Below are experts of layer 2 (counted from 0) of a mixture-of-experts language model. Rows are named gate (a neuron's input weights, with its number), up (a neuron's input weights, with its number), down (a neuron's output weights, with its number) and show model dimensions 0-255. Each number is 128 + 32 x the weight over its row's rms, rounded and kept within 0 to 255.
Before each expert's rows: a language model's description of what the expert responds to; "comes before" lists some tokens at least twice as common just after its tokens as in all text. This comes from a sample of Wikipedia text that the model never trained on. Tokens count by the router's weight.

# expert 38
Prepositions after verbs
comes before: " the", " a", " be", " his", " their", " its"
gate0 [170 129 146 139 195  96 122 115 114 122 106 135 160  66 120  64 142 103 118 141 130  99 160 162 150 115 109 113 145 118  77  90 148 170 127 121 174 101 123 145  74 184  94 111  79 129  94 104 104 112 166 136 174 148 134 145 110 124 142 144  99 158 145 132 131 137 213 120 125  91 146 125 115 184 141 197 127 165  80  80  69 138 134  63 128 102 119  69  92 118  79 115 215 109 194 132 120 166 125  99 109 127 157 157 198 107 133 163 128  65  95 133 150 117 114  88 128 176 103 103 158 127 162 158 121 129 162 144 120 100 176 211  93 136 135 145  94 120 205 107 135 117 140 167 131 150 120  89 159  86 183  99  91 141 133 172 112  76 172 126 121 203 107 142 119 116 184  84 139 171  73 103 125 109 176  74 104  90 140 136 117 137 111 132 120 150  73  95  76  83 102 126 143 128 136 144 105 157 109 136  84 120 144 148  68 130 132  96 107  93  87 157 135 159 154 130 138 112 133 116 147 148 199 125  77 190  93 105 109  74 118  92 105 115  76 143 119 219 103 154 133 121  89 150  72 183 140 114 127 121 137 121 139 110 126 149]
up0 [119 123 137 114 120 144  66 125 156 122 109 141 113 146 148 154 100 144 179 113 106 101 104 118  98 111 132 148 118 104  61 118 123 140  96 125 117 124  98 160 140 122 122  69 119 149  21 139 118 124 191 187 134 131 122 121 152 176 122  88 152 118 154  99 169 137 121 152 116 155 149 124 120 135 150 150  77 153 159 111  94 182  84 159 155 157 156 112 106 147  89 157  86 142 108  82  52 121 118 103 115 170 146 144 119 122 146  85 110  86  88 172 130 139 145 115 135 110 165 162 121  97 157  64 168  97 114 125 166  45 106 128 183 118 185 180 129  80  66 139 103 130 127 210  72 124 121 117  82 139  82 117 118 146 112 135  98  88  67 118 185  89 139  86 112 135 180  87  89 137 146 144 107 181  98 144 151  93 116 134  63 121 179 181 168  82 154 109  29 136 175 152 152 118 196 149 119 160  54 127 122 141  71 105 171  97 123 155 127 110 165 155  73 167 123 129 142 142  96 150 105 160 168 100 143  74  97 127 103  61 106 166 170 137 150 149 122 166 179 126 148 104 142 126 151 122 137 159 133  96 116 175 145  95 138 102]
down0 [122 128 153  92 141 114 147 144 126  81 159 114 126  96 162  75 129 152 142 114 133  74 144 134 143 211 116  92 145 157 147 180 159 103  52 118 109 132 117 108 145 132  91 173 108 136 149 151  82 120 115 106 131 151 141 120 101 101  91 139 123 187 150 196 129 100 164 164 143 132 127  98 122 167 141 138 175 166 218 140 129 102 115 107 135 135 154 115 161  99 133  99 138 120 170  81 222 189  35 141 186 127 156 140 143  78 124 152 133 148 147 167 122 141  59 171 110  95 144 161 182  99 138  91  84 191 157 108  91 139 129 177 181 137 105  96  85 166 160  99 185 175 132  88 161 141 143 182  66  86 148  94 108 106 137 154 132 154 172 108 103 155 148 128 132 153 160 129 150  74 136 200 102 155  97 107 154 126 143 159 144 167 111 129 146 115 175 138 136 139 162 130  86 147  70  89 194 177 148 127 120  66 125 170  78 100 131 123 145 147  82  83 115 101  98 134 104 105 107 187 112 103 134  67 137 115 104 126 109 129 116 111 216 148 156 154 119 113 130 104 134 155 128 121 100 136 102  93 188 144 194 139 153 152 105 135]

# expert 44
Commas and conjunctions
comes before: " and", " which", " the", " but", " he", " a"
gate1 [133 147 150 176 186 150 149 145 103 100  92 123  85  79 127  63 105 132 155  94 133 166 141 126 110 162  97 125 110 139 122 158 174  87 129 140 210  67 161 113 133 144 131  97  97 148  95 152 107 110 142 138 133 117 125 118 123  67  89 111 159 171 124 150 135 138 118 105  90 159 125 154 119 145 100 132 119 102  97 118 139 156 159 213 167 143 181 134  99 176 119 181  91 135 148 126 129  92 151  86  66 194  82 149 111 154 135 103 178 175 118  78 186  95 143  99  61 124 175 179  88 143 109 155 116 100 189 116  62 146 135 126 100 132 133  98 136  69 148  98 125 110 132 120  48 178 146 106 116 145  60 157 139 138 130 138 172 169 108 124 194  88 123 106 153 179 167 109  81 111  90  98 101 146  77 105 135 172 120 140 134  86  97 163 138 202 143 191 151 159 135 102 151 141  89  77 159 151 106 110 136 146  87 158  82 106 106 154 156  97 153 110  96 130  90 184 115 166 155  81 135 143 130 217 169 156  84 148 104 122 141 183 156  78  87 172 169 151 122 103 134 125 143 157 144 130 129 184 159 144 142 134 137 134 140  97]
up1 [ 74  50  87 160 116 173 167 148 103 104  89 194  98  94  76 109  89 143 117 159 142 175 106 119 114  56 148 111 147 128 115  89 140 192 141 174 103 154 157 157 185 169  89 138 165 128  80 114 165 153 129 112 160 162 135 158 184  88 158 148 109 153  90 110 126 115 148  96 140 211 110 166 123 139 131 150 129 139 145 186  95 133 144 138 136  77 102 122  73  99 113 165 123 141 137 116 106  91 114  28 137  95 111 165 100 117 136 179 201 177 134 147 160 177 117 154 113 123 135 195 101 179 187 148  61  99 115 109 114 140 180 128 152 127 173 145 131  84  84  93 141 139 169 131 140 107  95 161 167 114 123 141  95 111 153 186 106 153 100 159 168 148 122 144 206 141 127  28  89 141 135 113  93 102 147  86 122 129  98 114  94 148 110 115 117 152 118 113 152 125 101 140 106 119 112 128 177 133 151 103 133 141  68  96 147 178 127 157 133 132  64 134 157 119  78 152 176 147 156 121 184 119 145 163  98 136  68  67 122 119  97 156 133  95 135 141  90 105 163 161 109 186 107  98 164 117 125 137 142 143 118 121 111 169 119 172]
down1 [160 123 113 145 141 142 110 141 106 129 145  59  93 122  96 107 133 133 141 145  97  65 135 126 114 150  59 104 162 124 111 144 140  79 109 105 161  78 128  90 161  83 124 104 111 143  75 177  69 133 194 154  86 123  96 115 127 158  97 158 132  73 115 215 146 159 134 167 158 149 155 112 142  94  97  98  76 110  87 121 112 121 125 118 154 152 109 151 167 170 129 142  76 150 102 139 107 156 172 213 103 129 100 108 111 129 126 102 142  54 131 136  89 122 124 172  95 149 152  13  86 116 136 120 164 119 120  91 117 116  64 104 163 148  91 100 115 113 184 145 152  87 131  92 140 134 106 178 134 166 145  98 153 128 117 113  82 151 214 158 148 121 128 162  97 146 181 136  87 147 135 120 151 124  86 116 129 149 148 105 122 144 132 152 173 139 100 135 146 144  85 100  95 123  78  75 123 147 114 102 113 144 101 117 135 139 143  61 185 136  67  75  57 128 103 145  88  89 166 155 157 135  84 159 155 115 129  78  59 103 113 132 180 125 169 134 177 164  70 150 105 124 112  78 140 147  93 102 172 148 126 209 120 162  97 122]

# expert 3
Large round numbers
comes before: "0", "1", "2", "5", "4", "6"
gate0 [ 99 139 164  80 148 118  87  93 131 148 147 118 130 113 131 114 113  99  56 118 171 116 201 113 145 129 100  97 134 134 166 137 132 140 107 161 173 112 105 182 156  97 157 142 153 189 184 111 154 192 158 103  83 104 153 117 157  72  96 128 125 118   0 132 121 153 120 181 114 112  70 168 141 118  73 129 158 128 118 160 134 151 159 101 115  86 100 170 108 137  77 166  93  83 182  99 140 159  76 129 178 152 125 157 150 112 116 149  83 128 157 179 134 130 140 132 188 159 113 157  81 139 126 176  84 170 105 164 111 148  69 107 113 106 148 127 145 141 177 112 122  78 148 125 144 121 162 190 139 131 169 109 153 130 125  83 210 151 143 113 202 140 166 118 102 177 111 125 121 137 137 120  95 124 140 141 133 112 114  78 121 191 109 104 123 133 137 104 156  97 108 113 103 136  69 133 144 117 116  99 129 122  82 112 204 105  96 182 132 221 111 125 131 156 132 140 157 125 177  92  34 119 118 171 134 131 122 122 128  90 170 119  86 101 143 136 100  94 134 171 104 125 166 121  94 153 157 135 116 144 214 131 147 141 189 111]
up0 [168 127 196 141 146 140 135 145 145 132  65  87 146 101 155 182  94 149 140  87  23 198  82  92 112 126 147 181 127 117 137 143 102 213 150  93  82 148 101 139 151 172 122  82 157 129 161  84 138 100 116  78 151 113 159 163 179 170 129 176  91 158 169 102 153  85 153 108 164 121 156 130 123 154 143 131 114 106 162 146 192 120 129 144  98 106 170 120 172 177 137 130 116 118 117 164 111 101 157  97 145 164  96  98 130 154  97 150 167  91 126  58 147 148 140 135 102 122 133 103 174 124 113  89 161 102 110 118 143  97 152  76 208 133 150 165 145 145 124 154 156 167 143 122 104 137 132  38 146 148 108 164 128 153 123 148  73  86 102 127  97 128  90 111 140 130 145 122 101  98 101 139 189 119 148 149 167 116 105 200 106 111 141 143 168 117 102 181 175 146  75 142 106 147 126 148 124  96 148  99 138  90 162  94 119 130 135  93  66  91 107 155 146 134  51 105  88 132  84 181 150 139  81 170  98 180 121 121 120 143 141 146 187 129 138  96  95 180 111  74 163  90  86 137 112 171  77 122 139 163  72  82 127  87 110 155]
down0 [103 158 122 131 184 143 124 155 101 163 116 107 127 134  53 176 121 184 126  97 137 132 159 167 122 142  16 151 118  85 137 143 162 110  96 207 109 102 133 137 156 129 151  85 130 130 119 120 114 144 106  90 134 125  95 137 148 116 175 186 165  74 181 117 161 175 131 136 201  91  83 149 107 148 169 136 124 184 142  92 129  95 145 130  58 103 126 197 130 196 164 132 123 170 150 163 106 141 122  44 104 110 149  94 157 116 141 135 100 118 144 140 140 121  93  85 157  94 122 130  80 117 162 118 152  69  88  88  96 101 146 104 154 115 113 105 147 149 199 132 205  90 118 133  89 126  80 162 108 111 141  97 135  92 160 172 102 103 108 162 164  87  95 132 113  75 158 103 119 103  77 107 104 145 137 106 131 121 125 118 138 184  91 195 151 119 137 128 158 114 208 108 151 101 154 140  83  77 130 106 152 107 141 146 133 139 133 124 124 159  95  66 100 118 127 181 135 191 150 136 103  83 146 151 105 154 110 152  91 169 125 141 149 146  90 152 152 205 138  89  86 142 157 114  96 136 115 135  93 132  74 128 219 129 147 107]

# expert 53
Digits in coordinates, codes
comes before: " |", ".", "–", "″", ",", "°"
gate8 [120 130 154 129 111 105  97 139 128  81 125 120 125  82 123 126 110  68 156 126  74 168 135 124 120 100 127 146 107 170 123  92 170 122 135 173 183  69 121 120 127 150  55  41 146 156 109 105 122 164  61  69 114  91 104 157  91 170 183  85 133 105 125  56 128 140  93 102 135 146  99 208  88  89 191  84  59 141 140  94 137 136  82 123 131 127 136 147 111 113 179 126 142 125 161 161 137 139  98  90 123 130  92 133  90 149  99 113 121 126 152 122 130 120 117 145 152 166 135 177 167 138 127 100 101 101 126 114 128  90 125 144 162 118 196 127  93 111  68  69 146 112  89 115 130 142 122 155 133 173 134 124  88  83 136 106  67 116 101 113 148 121 145  83 142  69 128  72  93  99  89 120 145 142 100 143 135 108  89 100 138 111  89 142  76 156 148  59  80 133  52 107 157 109 130 122 107 131 150 169 118 144 166 122  74 184 130 167 165 124 131  72 134 207 183  71 116 124 198  53 194 167 168 126 159 148 121 162 169  59 138  86 141 162 121 163 140 137 153 109 138 126 122 126  64 127 147 144 136 138 113 153  93 102 140 162]
up8 [156 100  94 102 137  77 207 191 108 114 110 131 107 151 104 109 136  48 184  83 206 157 103 133 142 138 119  92 130 141 108 116 156 146 178  80 118 144 176 107 142 144  99 158 122 111 130 155 134  87 109 137 153 112 119 127 143 171  97 121 146 103  96 132 144  94 137 124 183 176 114  94 144 101 138 130 171 139  85  90 101  73  99  68 139 142 139  95  93 147 157  78 160 159 162  77 100  92 202 149 134 186 102 129 133 161 138  76 137  92 166 189 141 169  94  95 117 135 168 140 160  98 180 119 130  99 111 123 120  74 137 152 159 116 159  77  97 145 150  85 174  94 116 158 170 114 138  90  52  89 111 121 129 149  72 121 154 135  97  87 129 134 134 108 119 169 121  81 154 156 193 163 134  83 158 152 117 124  93 145 170 102  94 139  92 117 137  93 102 108  86  50 128  85 118 169 196 149 106 142 140 120  95 136 178 147  83 158 150 174 106  88 145 179 185  72 133 132  94  76 103  78 105 172 146  88 115 114 123 162 187 195 143 139 147  88 127 131 133 145 154 170 175 103 119 103 148 164 103 133 115 132  99 113 171 137]
down8 [124  86 167  93 116 147  78 110 121 151 169 114  67 204 130 160 103 108  62 128 123 165 114 152 191 193 144 145 131 121  98 156 152 106 134 118 128 177 140 122  78 139 165  80 138 116 138 119 114 151 126 155 171 111 121 108 111 115 161 117 126  68 157 122 138 143 106 155 165 102 127  79 124 120 149 168 147 136 176 102 130 199 101 148 110 138 105  93 142 124 120  92 156 106 150 140 125 124 136  97 127  82  37 107 113 141 162 116 153  74 124 135 111 100 101 145 112 103 123 176  73 120  94 152 165 107 157 123 124 158 152 116 118 126 122 128 123 171 105 134 184  77 159 135 110 153 112  58 144  24 141  95 142 166 136 138 119 119  67 139 174 131 167 152 134 127 161 134 125  92 174 111 194  96 133 150  87  49 127  38 116 115 143  97 135 130 136 144  82 121 107 178 116 158 109 149  99 126 100 134  39  87 141 104 155 186 108 168 120 128 132 123 100 120  75  86  60 113  88 142  74 115 148 157 129 121  86 164 121 138 127 163 106 125  81 121  77 109 213  97 103 159  20 144  95 115 122 129 101 109 111 112 149 192 114 134]

# expert 58
Clause-linking conjunctions
comes before: " the", " he", " a", " it", " they", " she"
gate0 [ 99  85 132  71  75 116 158 141 105  96 120 117 170 179 146 116  62 112 123 142 202 148 107 153 172 172 149 130 120 145 141 151  91 121 157 126  88 131 110  87 105 140 116 115 112 107 114 131 155 103 142 115 139 166 139 177  86 118  78 148 103 179 148 127 135 102 153 153 127 157 110 107 141 130 140 175 106  74 141 121 135 121 112  54  66 116 149 126  81 166 118 163  71 177 109 115 136 159 175 135 148 143 129 184 136  97 101 135 101 160 159 102  89 156  95 118 142 125  97 164 159 121 119  87 147 118 109 101 121 188 101  87  59 142 142 157  93 205 198 113 129 114 133 118 147 133 153 132 160 101 136 147 156 118 124 182  85 193  67 135 148 130 147 141  81 135 150 134  91 154 157 127 132 123  92 139 159  67  98 130 130 107 124 163 119 156 110 176  43 168 149 131 117 110 107 192 168  80 115  99 101 109 135 159 202 113  90 168  99  80 120  84 134 111 189 132 102 163 116  57 185 143 135 112 135 137 103 141 147  93 128 125  98 198 122  61 174 150 142 150 113 173 214 137 110 143  65 184 135  89 112 128 131 148 197 179]
up0 [107 158 138 118 179 172  81 114 169  76 141 109  99 118 125 158 134  74 137 148 163 150 109 131 158  59 149 111 116 176 147 129 149 149 141 158  92  60 103  93 120 154 100 118 156 131 204 125 157 101  60 115  83 117  46  90 139 144 173 123 116 152 125 142 109 138 103  79 143 109  97 152 101 121 186 144 149 167 180 112 160 128 100 134 151 120 106  97 137 124 106 130 164 115 169 106 154 111 160  86 154 154 101 114 118 109  99 131  96  98  94 151 104 104 160 115 106 154 117 108 115  90 212 163 108 115 117  94 106 153 116 122 132 155 151 173 153 110 185 149 145 139 153 103 123 178 165 121 114 116 130  74  85 136 134 105 184 102 148 134  32 148 124 117 102 117 116  62  92 117  77 154 120 204 180 159 176 126 125 102 150 144 104 147 104 113 160 117 133 151 115 118 137 148 121 107 112 172 148 113 120 135 122 142 157 112 106  64  64 208 155 122 155 152 130 124 126 128 105 150 118 202 144 134 136 115 112 130 193 219  76 153 105 135 135 166 120 177 107 123 111 104  83  74  69  59 190 125 151 102 211 112 107  55 132 115]
down0 [137 148 180  68 135 152 187  97 147 142  69 150  85 112 126 170 117 150 141 138 175 189 139 121  58  92 167 130 150  60  73 183 132 122 110 169 173 126  44 189  93 104 125 132 100 150  97  98  87 172 156 159 134 171 161 153  91  88 142  87 157  80  94  58 134 115 134  77  90 160 118 190 162  73 152 104  82 138 155 135 118 131 116 144 127 112 117 156 116 121 137  87 109  82 129 159  98 115 127 113 106 141  44 117 144 119 118 136 107 140 129 127 105 108 136 123 174 121 105 151 105 123 156 179  76 126 109 129 128 105 188 126 166  68  67 113 156 103 104 181 102 209 110 178 120 137  82 105 131 132 121 126 138 118 108 122  92 193 126 162  93 122 140 118 152 151 136 148 101  94  86 113 108 129 113 142 124  87 153 114  69 171 140 186 171 233 183 133 165 135 158 135 118 105 130 144 165 145 162 148 100 166 159 151 145 108 175 130 102 133 107 147 117 148  94 117  91 168 149 135 132 114 123 118 145  91 146 122 139 149 135 107 153 119 133 119 151 156  75 128 142 135 151 125  98 124 133  51 178  36 133  67 143 166 128 163]

# expert 59
Year digits
comes before: "8", "9", "7", "0", "6", "1"
gate1 [172  85 175 153 112 123 154 164 111  52 135 179 118 104  78 117 120 130 168  94  97 102 125  99 103  80 121 134 102 123 148  87 147 172 184 120  91 113  90  77 115 118 111 107 124 143 138 143 131 151 125 142 127 113 175 109  90 137  94 144 102 119  94 147 121 117 103  84 105 224 125 141 136 172 164 155 101 171 115 154  54  93 148 115 132 159 114 229  48 155 131 138  85  97 140 114 107 126 143 149 118 225 105  50 175 115 141  98  64 109 108  80 140  62 106 162 153 161 107 160 115 163  86 112  76 130 124 146 155  82 133 142 169 160  88 120 120 165 103 118 164 165 142 144 103 136 140 163 154 117  55 151 132 148 138 123 125 173 100 129 102 187 121 121 163 150  88  70 145 103 139  75 114  67 102 139 142 153 119 109  66 152  92 115 121 133 149 104  78 157 157 147 141 124 122 201 185 111 110  81 143  92 152  77 141  92 141 174 123 138 161 136 124 178 123 166  61 135 121 116 108 100 136 118 130 112 132 142 122 189 118 163 135 150 117 152 113  66  58 131 158 153 120 121  97 147 178 125 102 115 160 144 154 163 166  99]
up1 [131  75 191 101 128 105  77 136  36 116 141 141  89 130 163 145 105  95 182 122 143 121 163 157 178 118 129 105  67 153 156 156 110 158 106 102  74 179 131 132 141  98 103 182 146 131  81 149 149 179 164  84 105 112 122 124 158 108 160  82 110 139  92  69 110  71 137 168 183 151 144 101 137 151 170  91 132 114  89 144  89 167  89  80 133 134 107 146 112 138 183 119 116 116 164 187 140 117  99 140 130 149 158 123 168 133 114 125  85 168 123  58 109  82 114 112 129 130  96  89 136 182  67 151  99 120 146  77 140  68 130 105 153 144 107 111 165 129 132 202 168 158 142 136  76  91 182 140 171 131  93 137 131  91 109 108 138 101 171 112 111  68 151 129 150 138 130 104 191 104 171  99 141  83 127 158  89 153  90 102 155 160  87 114  88  64  65 141  96 115 166 158 177  91  60 116 131 121 170 107  48 130 162 167 122 114 137 142  96  96 134  68 123 125 150 144 142 131 155 128 108 150 149 162 106  99 168 109 139 102 144 167 152 169 141 106  99 122  72 134 115 160 121 150 137 177 128  74 120 145 108 124  82 220 106 140]
down1 [132 139 118 150 157 150  92  98 155 187 106 120  99 112  98 131 166  98  90  81 139  91 140 114 128 143 136  58 114 106 131  80 133  99 135 122 127 192 165 169  96 102 184  85 186  96 103  92  93 167 147 140 137 122 166  92 105 181  52 179 131  73 168 128  82 158 225  94 130 126 101 138 138  70 133 126 173 110 107 140 170 159 163 137 149 156 167 150 146 124 121 147 141  87 165 115 116 108  76 116 140 109 157 176 103 138  54 112 147 142 132 110 122  89 183 184 128 160 129 156 122  97 207 156 143  98 146 150 120 130 103 109  91 102 108 144  84  63 169 142 128 108 148 133 203 127 141  92 125 123 151 143 119 131 147 142 182 174 168 130 107  92 146 141 113 133 154 212 111  91  94 122  86 107 143 115 114 105 112 147 124 137  49  73 164 162 163 138 146 164 130 166 122 163 142 133 115 172 150  50 173 132 169  99 120 146  61 148 206 100 122 119 126 126 124 114 104 115  73 104 133 112 112 110 145  29 138 146 141 131 147 141  94 132 119 120 188 114 170 105 160 120  74 115 122 182  77  96 115 138 127 121 146 159 157 140]